config.toml
d_shared_expert = 0
balance_loss = 0.006
balance_bias = false
router_z_loss = 0.001
init_std_router = 0.0183
norm_eps = 1e-06
tie_embeddings = "early"
optimizer = "soap_variant"
lr = 0.00485
beta1 = 0.95
batch_tokens = 262144
seq_len = 512
train_tokens = 1059000000
dataset = "wikipedia_en"
Below are experts of layer 10 (counted from 0) of a mixture-of-experts language model. Rows are named router (the router's row for the expert), gate (a neuron's input weights, with its number), up (a neuron's input weights, with its number) and show model dimensions 112-223. Each number is 128 + 32 x the weight over its row's rms, rounded and kept within 0 to 255.
After each expert's rows: "mostly gets" lists some tokens that are sent to it at least half of the time; "comes after" lists some tokens at least twice as common just before its tokens as in all text. This comes from a sample of Wikipedia text that the model never trained on. Tokens count by the router's weight.

# expert 51
router [185 124  85  73 118 135 102 150 109 158 151 112  86 186 156 183 162 121 148 102  92 171 142 151 122 110 158  83 129 100 121 108 104 111 115  99 169  76 163 133 115 120 120 126 101  80 110 179 209 147  79 142  84 131 121 150 100 177 112 119 123  91 104 170  76 110  56 177 181 114 135 121  87 158 106  92 160  82 107 113 133 164 148 118 149 134 121 130 149 163 183 108  88 178 157 100 138 131 118 159  79 186 154 143  86  99 159 155 144 101 116 104]
gate0 [110  89 138 149  29 175  69 166 159 137 131 124 157 156 114 169 176 154 103  97  90 165 138 111 136 126 179 112 142 124 137 101  72 107 163  89 116 117 109 171 126 101 120 133 149 125 105 135 116 171 134 170  94 152  91 147 123 105 126 118 111  95 116 166 106 122 106 135 129 155 155 106 142 142 145 127 115  88 125 122  93  85 155 105 160 130  65  84 131  86 125 124 135 123 151 136 143 107  87 120 139 106 138 156 116 111 182 150  87 129 142 118]
up0 [154 164 117 113 144 130 130 125  94 146 148 195 132 130 155 103 101 107 149 154 115 147 123 210  82 165 126 126 144 150  52 106 141 101  63  95 152 106 132 117 130 204  69 113  70 135 125 106 152  76  78 142 160 163 149 159 103 146 114  86 107 159 179 157 114 102  76 148 150 156  86 108 117 184  61 145 129 170  96 135  80 181 167 128 152 167 139  95 155 152  84 120  85 138 138 130 136 135 110 190 142 163 141 139 178 113  95 211 164 113 100  98]
mostly gets: " Vol", " vol", " Un", "idae", "|---|---|---|---|---|---|\n", "Pop"
comes after: " |\n", "\n", " is", "|", ")\n", "}"

# expert 0
router [181  59 115  83  70 166  74 129 102 188 161 152 140 143 119 153 127 109 158  90  99 148 140 186  90 132 142 113 164 119 108  94  97 112  49 116 140  71 124 175 103 149 101 113 112  87  95 129 145 130 128 147  78 161 123 168  80 165 123  91  98 113 117 200 115 120 112 139 164 139 170 103  91 157 101 112 130  88  63  89 113 173 174 111 136 155 105  87 133 167 131  86  85 177 151 102 144 144 101 168  91 161 127 150 100 105 180 156 142 112  72  95]
gate0 [135 136 119 134 102 124 125 105 190 120 216  71  93 124 182 138 129 152 132 116 143 144 150 136 125 126 152 149  99 160  72 121 125 100  61 103 132  99 116 169 168  54 141  71  79 122 172 120 152 134 133 148 113 135 139  90 108 132 157 161 129 137 109 124 126 140 119 114 124 101 225 134 169 120 136 144  98 129 130 149 168 177  78  93 108 157 134 115 134 114 110 107  98  96  99 100  94 109 170  81 177 158 119 164  96 186  82 138  84 137 114 107]
up0 [141 135 137 126 103 129 167 126  95  59  73 110 162 114  75 127 111 131 109 165 147 142 111 133 168 127 141  95 132 114 127 161 155 140 140 121 113 163 132 177 101 222 146 154 167  82 104 154  99 127 113 104 124 140  90 169 191  86 109 142 133 111 135 128 130 117 125 115 148 154  11 126 124 151 178  94 143 107  88 123  95  84 162 135 101 129 156 126  97 145 153 157 125 120 181  97 126 139  84 165  72 128 140 143 179 121 163 107 125 108  85 149]
mostly gets: " No", "°", " Apps", " °", " Jo", " Ro"
comes after: " ", "1", "2", "3", "9", " ("

# expert 198
router [154  94 130  81 126 144 123 166 103 140 131 146 159 163 181 170 172 106 158 109 109 156 177 177 100  71 180 115 130 112  74  87  67  84  90  96 157 108 158 145 125 137 104 112 104  85 102 147 165 142 127 149  64 167  87 155 104 164  90  86 100 130 132 154  92  76 101 175 143 174 144  85  75 163 120 104 199  94 114 106  98 158 172 111 187 165  99 149 145 145 175 111 101 142 141 107 147 123  78 157  98 171 150 132  85 102 135 172 130 102 113 103]
gate0 [103  96 139 110 221 124 187 122 151  76 105  91 156 113 140 137 116 158 141 137 177  86 164 102 166 109 139 134 102  98 162 161 148  98 164 156 130 160 126  79  77  78 161 159 109 110 124 137 128 110 110 118 167 109 108 104 111 185 159 119 144 126 133  73 139 108 158 113 112 167 118 140 109 155 125 124 156 109 144 162 141 113 125  73  93 212 127 160 106  87 146 162 144 137 147 134 171  80 129 108 119  99  78  79  90 146  91 157  73 137 128 127]
up0 [170 104 114 131 111 153  96 160  88 151 140 136  95 123 129 122 143 137 126 119  82 173 144 185  80 143 157 115 123 162  80 144 129 139 108 113 102 101 110 190 160 233  76  96 141 126 135 118 122 154 140 122 123 151 159 140 135  84  79 140  98 122 164 146 134 165  99 153 128  70 134  87 176  74 175 154 107 136 133  75  94 134 147 160 164  35 137 117 112 171 146 106 139 147 136 127  93 187 159 151 170 186 182 191 175 129 162 105 187 142 135 114]
mostly gets: " and", " but", " &", " including", "',", " or"
comes after: ",", "\n", "s", ")\n", " well", ")"

# expert 77
router [136 137 102 118 100 142  64 150 111 186 170 160 138 178 148 184 162  87 166  97  95 145 152 217 102  69 150 113 166 131 109 110  93 126 112  70 160  76 170 162 156 158 106 105 117 109 104 166 165 130 105 152 112 173 110 137  78 158  93 123  57  88 133 186  91 101  97 154 151 156 159 130 107 185 107 102 182 117 126 113 117 158 140 105 174 169 121 108 155 144 133 101  97 150 137  93 135 145  73 161  80 168 152 149  83  92 156 159 155 106 114 116]
gate0 [108 137 139 139 141 159 128  94 129 151 194 205 104 102 151  62  72 155 155 157 172 161  94 139 151  86 141 137 110 139 141 154 142 154  93 132 160 164 116 174 155 115 115 142 119 101 185 121 156  78 148 124  97 104 157 117 110 125 138 103  98  83 101  73  97  65 143  98  78 166 149 102 109 120 124 160 125 135 142 154 121 103 115 179 179 126 121 138 105 119  64 100  97 125 125  75 140 133 127  62 120  51  97 166 116  89 155 150 100 114 205 111]
up0 [142 141 138 108 121 128 137 176 146  43 102  83 145 180 107 189 150 118  82 163  64 124 167 134 117 130 121 122  94  99  91 131  98 107 151 132  77 114 149 108 139 143 114  78 130 169 101 152 131 154 145 154 110 148  82 132 120 131 119 158 119 147 120 172 186 150  86 122 166 124  78 148 143 142 106  40 136 161 140 144  90 161 122  70 127 120 138  81 159 118 165 117 118 123 137 202 121 126 155 163  80 155 111 122 107 161 102  73 192 132  96 140]
mostly gets: " mm", "illion", " minutes", " million", " century", " mi"
comes after: "0", ".", "–", "5", "1", "6"

# expert 117
router [121  96  91 116  93 152  99 120  89 156 133 132 151 147 182 150 149 118 154 104  98 136 150 154  83 117 143 105 169 122  86  93 109 136  85  92 170  51 151 142 108 148  81  89  96 117 113 148 145 115 125 149 109 148 117 129  69 145  97 110 114 123 142 172 113 123  63 144 148 147 168  95 108 183 104  91 145  98  89  71  60 178 172 117 159 161 104  77 134 119 157 108 106 142 168 123 156 141  98 177 102 168 142 149  99 132 132 160 101  97  89  97]
gate0 [132  61 123 139 141 148  59 143  58  86 111 128 117  87  84 132  95 137 105 100 146 150 153 152  87 111 149 140 174 139  96 121  57 141 125 134 175 107 127 139 149 171 105 141 134 109 125 135  55 189 165 124  95 121 132 129 107 140 124  91 152 191  80  83 102 127 118  98 114 175 123  73 149  91  94  98 115 144 130 112  87 185 135 195 123 145 102 111 110  70 141 124 108 134 200 130  89 118 153 148 127 117  95 135 129 186 124 106 111 190 139 140]
up0 [132  65 136 160 164 108  78 126  90  84  86 104 126  86  87 128  75 165  72 141 151 128 162 167 153 142 122 136 190 158  94 104  84 120 126 112 163 106 120 105 113 150  83 158 158 136 163 120  60 184 129 109 144  82 163 123 104 147 134 108 176 189  99  84  90 155 121 101 130 157 120  72 172  87 113 105  89 130 126  98 103 177 121 181 108 145 131 123 107 106 136 149 128 159 177 151  95 131 153 132 148 141  76 157 146 205  69 108 118 204 113 130]
mostly gets: " MPC", "°", " English"
comes after: " ", ".", "°", ":", "9", "′"

# expert 224
router [156 105 129  50 101 162  97 185  90 139 150 154 118 131 155 170 182  98 157 114 104 136 179 192  84  87 177  88 174  79 101  92  78 103 109  80 166 112 136 136 131 131  91 117  72  75  97 171 140 129  96 146 114 147 131 159 114 164  93 104 123  99 133 159  84 102 106 168 157 194 140 105  79 174 129  84 133 108  99 152 108 172 160 115 150 181 113 133 172 165 149 103 100 160 116 114 150 131 114 159  82 158 148 153  96  88 136 203 148 117  98  93]
gate0 [115  92 133 130 107 123 122  91  93 159 134 175 116 133 128 103  83 168 174 108 137 186 151 214  98 170 135  81 155 144  95  75  84 157  79 143 151 103 166 156 143 138 185 112 123 101 131 111 162  48 113  90 153 112 126 116 115  73 169 157 115 128 111 152 136 155 113 214 141 105 154  97 124 104 137 101  92 121 114 134 104 137 135 137 159 153 133 103 147 113 158 125 100 163 117 142 162 128 116 127 163 151 142  69 108 124 102  64 113  70  93 124]
up0 [151 129  83  97 137 175  78 123 123 136 148 109  99 157 109 158 166  92 122 136  76 123  53  81 118 108  70 150 135 119 123 154 132  93 176 126 131 117 117 135 132 141  80 116 166 140  90 147 126 163 155 166  78 117 148 114  90 208  70  79  98 118 155 139  76  96  84  88 135 190  79 116 131 160 109 160 189 140 100  91 147 156 172  98 153 147 116  92 178 219  98 118 135 103 136 120 100 140 117 136  62 158 161 144 144  79 170 163 162 165 126 102]
mostly gets: " appointed", " Royal", "ilitary"
comes after: "\n", " |\n", ",", " was", ")\n", " and"

# expert 184
router [182 130 108  79  84 144 111 120  86 171 144 160 127 164 180 182 139  84 158 131 107 155 173 155  80  97 157  92 146 109 101 106 142 104  67  92 171 115 135 142 115 148  81 115 115 114 109 193 145 117  90 143 107 198  98 123  70 154 104 107  97 117 124 168 122 102  87 130 182 154 151  93 117 113  87 111 188  92  86 108 119 182 182 119 162 179 127  85 136 158 128 109  92 171 187 124 142 125 127 184  91 152 124 146 109 118 142 158 166 124  74 113]
gate0 [160  59  89 136 122 101 120 170 110 119 142 128 150  51 137 194 136  89 127 116 170 142 176 165  64 106 155 123 142 105  81 170 127  80 127  99 174 137 134  90 145 149 107 108 131 136 148 157  82 149 144  93  96 148 140  83  74 128 132 126  82  84 153 162 124 116 108 102 156 131 119 142  79 174 152 107 179  82 116 149 102 203 137 122 172 141 142  43 160  91  78 116  93 174 169 179 103 118 142 161  69 132 155 160 125  47 118 163 167 149 123 123]
up0 [151  91  99 130 141  88 131 167  98 106 142 116 131  76  95 186 109 112 142 139 169 142 139 171  97 136 144 124 164  96  88 158 123  89 120  91 137 144 121  70 154 143  76 105 157 131 130 165  95 148 118  76 132 171 138  89 108 122 147 126 108 108 162 122 143 133 125  95 153 103 103 140  67 164 149 122 157 116 108 162 139 166 137 155 182 154 153  50 168  78  90 140 112 171 151 188 107 106 139 203 103  93 130 151 160  40  71 153 200 159 124 129]
mostly gets: "achus", "See", " See", " see", " hig", " Died"
comes after: " ", "2", "1", " in", " for", " at"

# expert 52
router [155 116  97  91 128 149 114 148  61 159 168 155 134 163 161 144 140  87 154 130 109 137 127 183 110  92 157  87 143  99 114 123  73 128  68  86 166 112 136 159 148 136  78  95 101  93  91 143 165 138  92 159  74 166 133 159 111 180 104  79 109 123 140 195 125 105  92 189 144 149 141  95 157 148 113  69 171  96  99 107  85 159 173  86 160 154  90 101 143 117 131  99 123 149 134 127 138 216  74 139  85 134 172 147  93 106 165 155 148 110  90 105]
gate0 [128  39 125 101 152 135 190 144 154 174 182  47 138  72 114 125 161 144 159 131 107 110 115  74 153 185 126 108 164 117  61 125 139 148 152 121 136 110 136  98 204 142 110 111 160 124 110  78 113 148 118 168 116 110 103  93 188  89  93 104 178  96 120 129 105 155  81 154 153 148 119  57 119 129 141 149 185 103 119 149 147 128 132 161 159 133  94 170 103 131 137 115 122 161 107 143 122 119 127 136  52  91 153 106 117  60 173 150 142 150 157 110]
up0 [102 205  97 138 132 139  68 132 152 104 103 151 149 148 129 120  86  91 100 106 177 115 153 167 139 117  64 127 142 112  99 129 122 160  98 117 159 120 106 172 118 124 137 146 138 180  96 150 149 129 144  72 175 160  71 144  57 132 205 155  85 144 168 178 116 143 132 115 141 106 149 176 140 140 137 168  87 122 160 127  98 137 128 102 162 128 167  80 143 157 159 140 149 112 130 144 129 143  69 127 141 140 134 139 132 150 152  83 117 108  85 116]
mostly gets: "″W", "Career", " *", " worked", "@", "″E"
comes after: " |", "3", "7", "4", "6", "8"

# expert 100
router [165 102  87 105 122 153 103 154 115 149 159 157 110 152 158 184 171  95 154  86  95 160 162 186 124 109 184 107 157 117  93  97  88  98 109  78 142 116 160 107 145 179  94  91 100 113  82 148 169 139  94 153 117 154 107 146  80 172 121 115  90  88 168 165 109  89  46 169 185 152 142 117 108 177 129 115 176 124 110  84  81 177 147  91 180 180 124  91 175 160 161  83  79 164 122 104 149 136  67 173  95 172 164 137  99 113 145 192 143 113  89 126]
gate0 [161  98 236 145 113 185  83 128 138  62  74  78  54 150 151 194 152 112  58 141 117 131  88 165 114  74 107 120 161 143 141 127 168  86  82 168 117 139 175  99  81 169  86 154 178 138 162  62 131 112 151 117 141  65 155 137  78 110  56  80 149 149 142  95 193  89 104 105  88 150 206 142 115 124 109 115 159 126 113 140  96 155 161 166 201 167 116 175  89 148 139 134 170  79 136 138 166 135 153 120 118 145  91  84 114 141 166 106 167 144 161 160]
up0 [ 68 145  69 102 117 120 103  77 107 174 172 170 168 129 121 120  66  98 186 146 149 143 110 137 189 194 149 117 166 114  95 151 145 154  92  93 180  55 152 143 115  80 144  63 100 143 114 135  94 123 103 139 163 153 122 114  98 140 158 143 131 181 101 114  56  90 141 112 104 133 121 170 121 169 150 154 135 100 162 109 156 107 106 111  83 103  97 107 121 108 129 185 164 174 127 127 144 117 169  79 112 109 162 146  51 151 142  67 139 122 106 113]
mostly gets: "–present", "°E", " mi", "umbent"
comes after: "9", "1", "0", "2", "8", "7"